From a checkpoint of a small mixture-of-experts model trained on Wikipedia.
Experts: 32 SwiGLU neurons an expert, 8 picks a token.
Below are experts of layer 5 (counted from 0) of a mixture-of-experts language model. Rows are named router (the router's row for the expert) and show model dimensions 144-191. Each number is 128 + 24 x the weight over its row's rms, rounded and kept within 0 to 255.
After each expert's rows: "gets" lists some tokens that make up at least twice as much of what it gets as of all text. This comes from a sample of Wikipedia text that the model never trained on. Tokens count by the router's weight.

# expert 29
router [127 126 129  93  94 113 111 102 160 140 148 128 119 136 137 108 146 102 129  76 118 105 148 115 126 152  94  98 146 132 120 112 152 128 161 141 132 132 132 122 142 110  91 126 112 135 123 119]
gets: ",", ".", " and", " but", " that", " where"

# expert 139
router [125 103 115  88 125 103  90 126 132 159 130 122 129 158 143 101  92  71 152  79 127 107 110  79 128 113  98 140 174 104 102 130 148 111 117 109 183 168  89 133  98 112 142 138 154 114 179 118]
gets: " ", "201", "200", "–", "199", "198"

# expert 70
router [131 122 105 127 150  88 120 127 125 132 152 115 116 128 116 101 107 154 109 103 143 109 145  80 132 137 124 111 110 117 142 127 133 106 150 130 147 122  78 122 119 125 119 143 152 126 133 117]
gets: " ", ".", "201", "°N", "200", "–"

# expert 67
router [156 119 112 115 135 122 106 100 157 119 140 140 143 116 132 147  88 137 163 103 160 143  90  93 137 140  91 126  92 135  73  94 140 111 102 135 134 126 118 134  97  94 136 134 141  70 146 129]
gets: " ", " |", " +", ";", "0", " −"

# expert 25
router [141  77  74 139 112 128  61 127 136 137 133 101 125 133 117 140 138 103 169  65 160 140 144  95 121 127 120 156 161 106 131 153 138 106 151 127 131 123 147 138 121 145 105 142 142 127 172 108]
gets: " ", " |\n", "|", "–", "\n", ")\n"

# expert 98
router [119 126  95  98 139 131 149 130 127 110  91 117 130 132 163 119 121 142 137  74 172 114 116 106  70 139  97 113 126 118 115 125 129 106 142 114 166 134 111 123 130  96 164 122 143 100 113 128]
gets: " the", " ", ".\n\n", " from", " In", "In"

# expert 112
router [ 87 136  97  90 139  96 106  79 125 112 154 132 156 128 189 159 136 138 143 134 153 119 108  97 124 154 118 108 161 120  85 130 162 155 152  90 138 129 125 195 122 122 156 109 114 134 137 125]
gets: "–", "-", "/", "0", "1", "+"

# expert 196
router [129 137  71 149  98 119 126  84 123 160 156 138 116 101 159 119 121 120 136 102 142 129 113 108 128 156  91 144 133 140 156 115 132 106 141  91 124 106 120 111  90 130 136 146 130  95 156 143]
gets: " to", " him", " them", " her", " for", " his"

# expert 195
router [136 119 112 116 100  92 138 126 148 132 157 117 140 144 175 128 135 107 128  84 129 122 133 104 119 135 141 150 115 129  94  89 143  84 104 173 168 114 102 105 123 140 139  96 127 149 149 126]
gets: "==", ".\n\n", "===", " |\n\n", "==\n", "==\n\n"

# expert 187
router [117 117  55 108 101 148 127 112 156 142 112  98 130 115 112  87 115  81 124 137 143 106 105 118 131 157 102 157 113 150  98 118 111  61 130 123 131  97 114 148 120 102 162 113 141 131  96 135]
gets: " was", " is", " were", " had", " been", " has"

# expert 209
router [139 138 119 100  95 108  59 110 160 135 160 106 116 107 160 134  91 137 117 118 118 122 144  89 116  99 146 100 154 156  91 130 106  88 101  99 163 146  85 142 128 116 108 110 159 132 126  99]
gets: "-", "\n", ")\n", " •", ";\n", ".\n"

# expert 59
router [115 112 118 110  61 127 118 104 149 128 155 136 145 143 152 156 120 110 112  70 120  90 134 110 110 152 152 123 128 107 116 120 140 115 193 144 148 132 133 140 138 118  96 107 120 117 164 114]
gets: ",", "),", "\",", " –", ",\"", ".,"

# expert 174
router [ 97  88 101 126 117 102 154 133 126 117 116 112 114 165 147 115 133  85 121  88 155 121 104 101 117 115 140 136 123 125  97  93 120  97 126 102 156 143 143 162 153 131 166 146 108 134 148 108]
gets: "6", "4", "5", " season", "3", "2"

# expert 170
router [142 135 115  76 116 107 125 115 144 100  94  84 131 122 172 140 154 114 114  80 117 123 139 100  99 157 138 123 134 131  94  82 157 134 134 111 132 134 118 133 131 138 137 152 113  93 124 123]
gets: " In", "In", ".", " On", " that", "On"

# expert 21
router [139 129 118 145  65 103 151 146 132 111 176 120 160 125 146 143 120 109 146  82 160 156 134  99 122 123 155 127 140 136  73 100 141 154 156  82 125 135 150 142  95 142 140 113 190 148 163 115]
gets: " |", ";", "|", " %", " Team", " W"

# expert 226
router [132 150 134 123 125  79 152 118 121 148 110 123 200 156 171 125 103 159  88 114 169 143 114 109 141 109 105 121 142 113  90  84 141 105 121 122 130 106  91 125 115 123 106  87 125 114 176 143]
gets: " (", " \"", "(", " [", " '", " (#"

# expert 95
router [129 137 117  71 128 101 118 144 104 131 116  83 136 142 130  88 116 102 104 101 128  90  87  95 113 166  95 101 131  85 126  66 126 114 152 120 143 140 121 144 116  99 153 142 107 146 115 123]
gets: " ", ",", " September", " March", " November", " June"

# expert 212
router [117 148  95 100  97  96  90 121 151 158 156 122 125 104 160 116  98 139 105 119 130 115 143 105  97 120 125 121 141 157 116 124 111  65 113 106 171 132 116 149 147  81 109 115 143 113 136 100]
gets: "-", "\n", ")\n", "|", ";\n", " •"

# expert 231
router [147 101 125 114 143 155 116  79 175  97 110 126 148 147 159 100 156 110 132 109 129 109 127 104 104 142 160 102 139 106 135 133 118 103  97  96 152  86 119 128 103 147 162 130 166 119 116 124]
gets: ".\n\n", "\n\n", ".", "==\n", " =\n\n", " |\n\n"

# expert 251
router [157 104 115  92 111 119 124 115 124 109 136 144 178 149 177  96 129 119 140 112 126 103 130 110  97 157 132 153 126 105 112 116 120  90  96 148 157 104 105 129 107 116 136  94 188 142 133 120]
gets: ".\n\n", "==", "\n\n", "===", "==\n", " |\n\n"

# expert 188
router [ 93 120  73  95 110 146 127 158 147 143 170 150 147 120 174 124  87 105 143 114 130 135 130 101  76 109 129 115 123 130  92 135 137 105 128 135 138 116 130 182 118 102 131 110 180 150 163 127]
gets: "-", "\n", ":", "Scientific", " Clade", " Order"

# expert 7
router [144 170 108  92 139 150 142 118 109 122 129 133 141 108 144 136  86 105  90 109 150 104  99  90 138 149 103 143 128 137 114 120 101 122 149 161 153  92 120 130 109  91 144 101 142 108 180  73]
gets: " Ch", " ch", "Ch", "ch", " l", " inv"

# expert 68
router [123 116 131 103 115 122  99  80 117 136 145 108 121 165 128 123 141 105 129  72 119 131 125  88 127 168  82 124 107 146 120 116 121  69 131 126 113 103 117 140 173 112  97 105 137 112 148 110]
gets: " he", " He", " she", " She", " who", "er"

# expert 78
router [148 111 112  96  96 131 119 126 130 169 136  85 149  94 116 121 132  97  95  75 144  86 133  89 129 128  93  89 123 107 104  82 139  91 162 158 164 142 124 152 122 105 138 152 119 164 142 129]
gets: " ", " September", " March", " August", " November", " May"

# expert 41
router [133 158 126 131  53 148 122 105 161 129 144 122 150 154 113 151 101  99 117  75 149  96 135 112 132 130 150 121 131 124 134  96 133 112 188 155 152 135 120 134 137 125 115 114 122 142 157 125]
gets: ",", "),", "\",", " –", ".,", ";"

# expert 32
router [141 138 104 123 133  88 140 132 118 160 151 126 129  89 211  81 129  74  88 116 164 120 131 102 152 113 154 114  96 141 111 175 119 172  96 125 149 142  92 112 121 140 119 118 142  92 155 114]
gets: " |", " ", " Total", "0", ";", ":"

# expert 91
router [129 147 137 124 117 146 155 101 102 133 108 112 140 157 158 127 131 124  98  98 178  70 164 104 115 170 121  95 133 134 113 124 134  93 136 104 161 100 113 149 171 122 145  95 147 176 118 137]
gets: " the", " this", " during", " a", " that", " after"

# expert 242
router [117 134  89 113 114  98 132 112 125 111 156 162 147 120 124 147  96 160 166  91 148 152 113  87 129 124 114 110 113 120 114 112 169 154  98  83 157 142 113 166 130 108 142 144 139 139 172 143]
gets: " ", "–", " −", " +", "0", ";"

# expert 148
router [104  63 119 114 110  66 109 146 132 120 107 173 142 155 150 100 126 126 143  92 123 111  93 107 141 141 156 110 150 130 139  92 136 103 103 135 151 122 141 158 133 122 120 148 154 138 123 115]
gets: " |", "|", ";", ":", "=", " /"

# expert 72
router [ 99 117 108 114 146  86 130 117 121 146 149 117 113 154 127 109 133 107 160 103 122  92  84 101  62 114 134 139 155 116 137  88 132  76  91 105 147 125 131 125 149 110 115 145 138 131 178 135]
gets: "\n", " |\n", ")\n", ".\n", "\"\n", "\n\n"

# expert 26
router [134 137  89 145 100 111 133 150 149 139 178 138 130 112 141 127 131  75 110 100 147 130 145  98 121 164 159 100 107 136 114  91 148 143 142 110 117 148 133 135  92 139 140 139 138 152 144 135]
gets: " |", "%", " %", " Votes", " |\n", ";"

# expert 11
router [129 109 127 120  95 131  90 127 169 129 183 120 144 142 113 137 135 113 129 112 148 101 120 107 106 147 165 133 155 117 112 111 145  99 162 143 141 111 109 147 117 103 101 108 115 158 133 127]
gets: ",", "),", " a", " and", ";", "\","

# expert 179
router [149 116  89 129  80 149 155 114 141 146 152 133 143 130 130 123 106  67 146 116 156 117 127 106 131 182 111 127 109 163  88 133 112  75 114 140 130 113  85 162 117  94 141 160 141 104 120 136]
gets: " was", " is", " were", " are", " be", " had"

# expert 121
router [115 146 121  98 125 152 103  95 144 136 140  89 145 100 130 112  90 138 115  90 127  81 118 111  55 144 142 140 125 168 150 103 144 133 126 106 138 112 101 144 129 148 142 126 126 104 156 127]
gets: ".", ".\n\n", " The", ").", "The", "\"."

# expert 35
router [ 99 116 130  86 113 110 117  84 108 106 209 129 139 141 114  83 111 127 145 114 143  86 123  89 118 151 110 130 101 116 109 112 129 106 161 125 154  88 138 125 107  97 106 128 133 108 170  83]
gets: ",", "i", " who", "man", ")", "ley"

# expert 153
router [119 116  88 123  95  79 135 145 135 126 111 143 152 127 143  98 107 154 159  87 131 126 120 104 133 108 119  86 141 146 124 107 166 109 118 117 165 115 112 139 119  84 147 137 140 155 126 109]
gets: "|", " |", "-", ";", "=", ");"

# expert 253
router [173 124 134 123 128  89 173 105 143 194 140 145 147 145 178  93 104 120 138  97 134 144 126  99 144 150 130 129 141  90 134 108 210 111  92 107 138 127 122 151 122  93 144 143 148 127 172 138]
gets: " ", " (", " |", " age", "aged", "–"

# expert 116
router [133 150 114  83 123 132 164 114 120 113  93 133 146 135 149 160  73 151 125  96 151 122 166 108  91 108 133 134 138 153 104  89 116  99  96 107 140 151 116 102 171  96 129 134 136  93 129 123]
gets: " In", "In", " After", " However", " that", " As"

# expert 31
router [114 125 141 113 109  76 143 122 138 139 120 119 165 136 144  98 100 105 123 110 149 132 149  94  85 183 108 139 153 161 115 122 163 123 152 113 143 109 140 114 111 112 155 138 147 120 114  89]
gets: " B", " S", " T", " P", " M", " H"

# expert 46
router [128  89 120 127 108 116 141 125 117 160 119  93 109 112 160 104 143 122 125  53 108 118 131 102 104 150 144  67 130 154  95 122 141 133 100 116 144 119 126 163 115 111 158 122 159 150 181 104]
gets: "|", " |", " Party", " Team", " No", " Title"

# expert 13
router [116 109  90  94 123 113  98 133 136 130 149 120 136 116 148 132  99 145 146 142 144  93 121 102 102 124 107 146 146 137  82 116 109 116  83 129 159 146 107 123 134 123  78 110 129 105 156  98]
gets: "-", "\n", ")\n", "\n\n", ";\n", ".\n"

# expert 65
router [100 115 132 149 119  69 102 130 122 158 131 109 118 110 139 100 149 121 140 109 117 110  83 107  99 136 116 129 153 108 116  99 158  87  93  76 139 114 123 121 139  90 126 119 169 101 157 121]
gets: "\n", " |\n", ")\n", ".\n", ";\n", "\"\n"

# expert 154
router [137 141 135 118 150  99 141 124 147 110 140 128 164 126 142 121 146  84 133 103 158 126 121 108 125 157 120 122 151 120  99 145 152 110 161  88 149 123 123 136 114 141 140 138 127 142 113 105]
gets: "M", " R", " G", " M", "R", "H"

# expert 203
router [148 107 107  81 104 102 105 112 152 115 139 110 156 134 194 134 136  92 131 115 124 118 145 102  99 158 103 144 112 141 100 116 147  71  98 149 162 103  82 110  97 139 141 111 162 154 132 128]
gets: ".\n\n", "==", "==\n", "===", "\n\n", " |\n\n"

# expert 228
router [146 152 125 138 112  80 128 121 122 104 122 134 185 153 181 142 116 166 103 100 149 127 112 111 126 125 119 109 151 114  96 104 167  93 138 111 147 109 116 141 126 125  98  85 116 113 155 158]
gets: " (", " \"", "/", "(", " [", "–"

# expert 71
router [155 130 125  66 155 101 122 111 166 149 105 121 134 143 117 104 117 130 125 114 158 105 105  91 124 149 146 127 157 113 106 100 154 103  87 130 156 125 123 138 122 120 140 119 127 133 133 137]
gets: " ", "–", " (", "9", "6", "8"

# expert 172
router [133 124 103 116 147  94 113 133 153 130 132  92 123 145 123  99 130  63 130  67 153 147 109  91  86 113 143  99 154 108 149 125 120 100 146 104 132 135  93 128 113 133  85 105 139 160 131 145]
gets: " ", "–", "202", "201", "200", "199"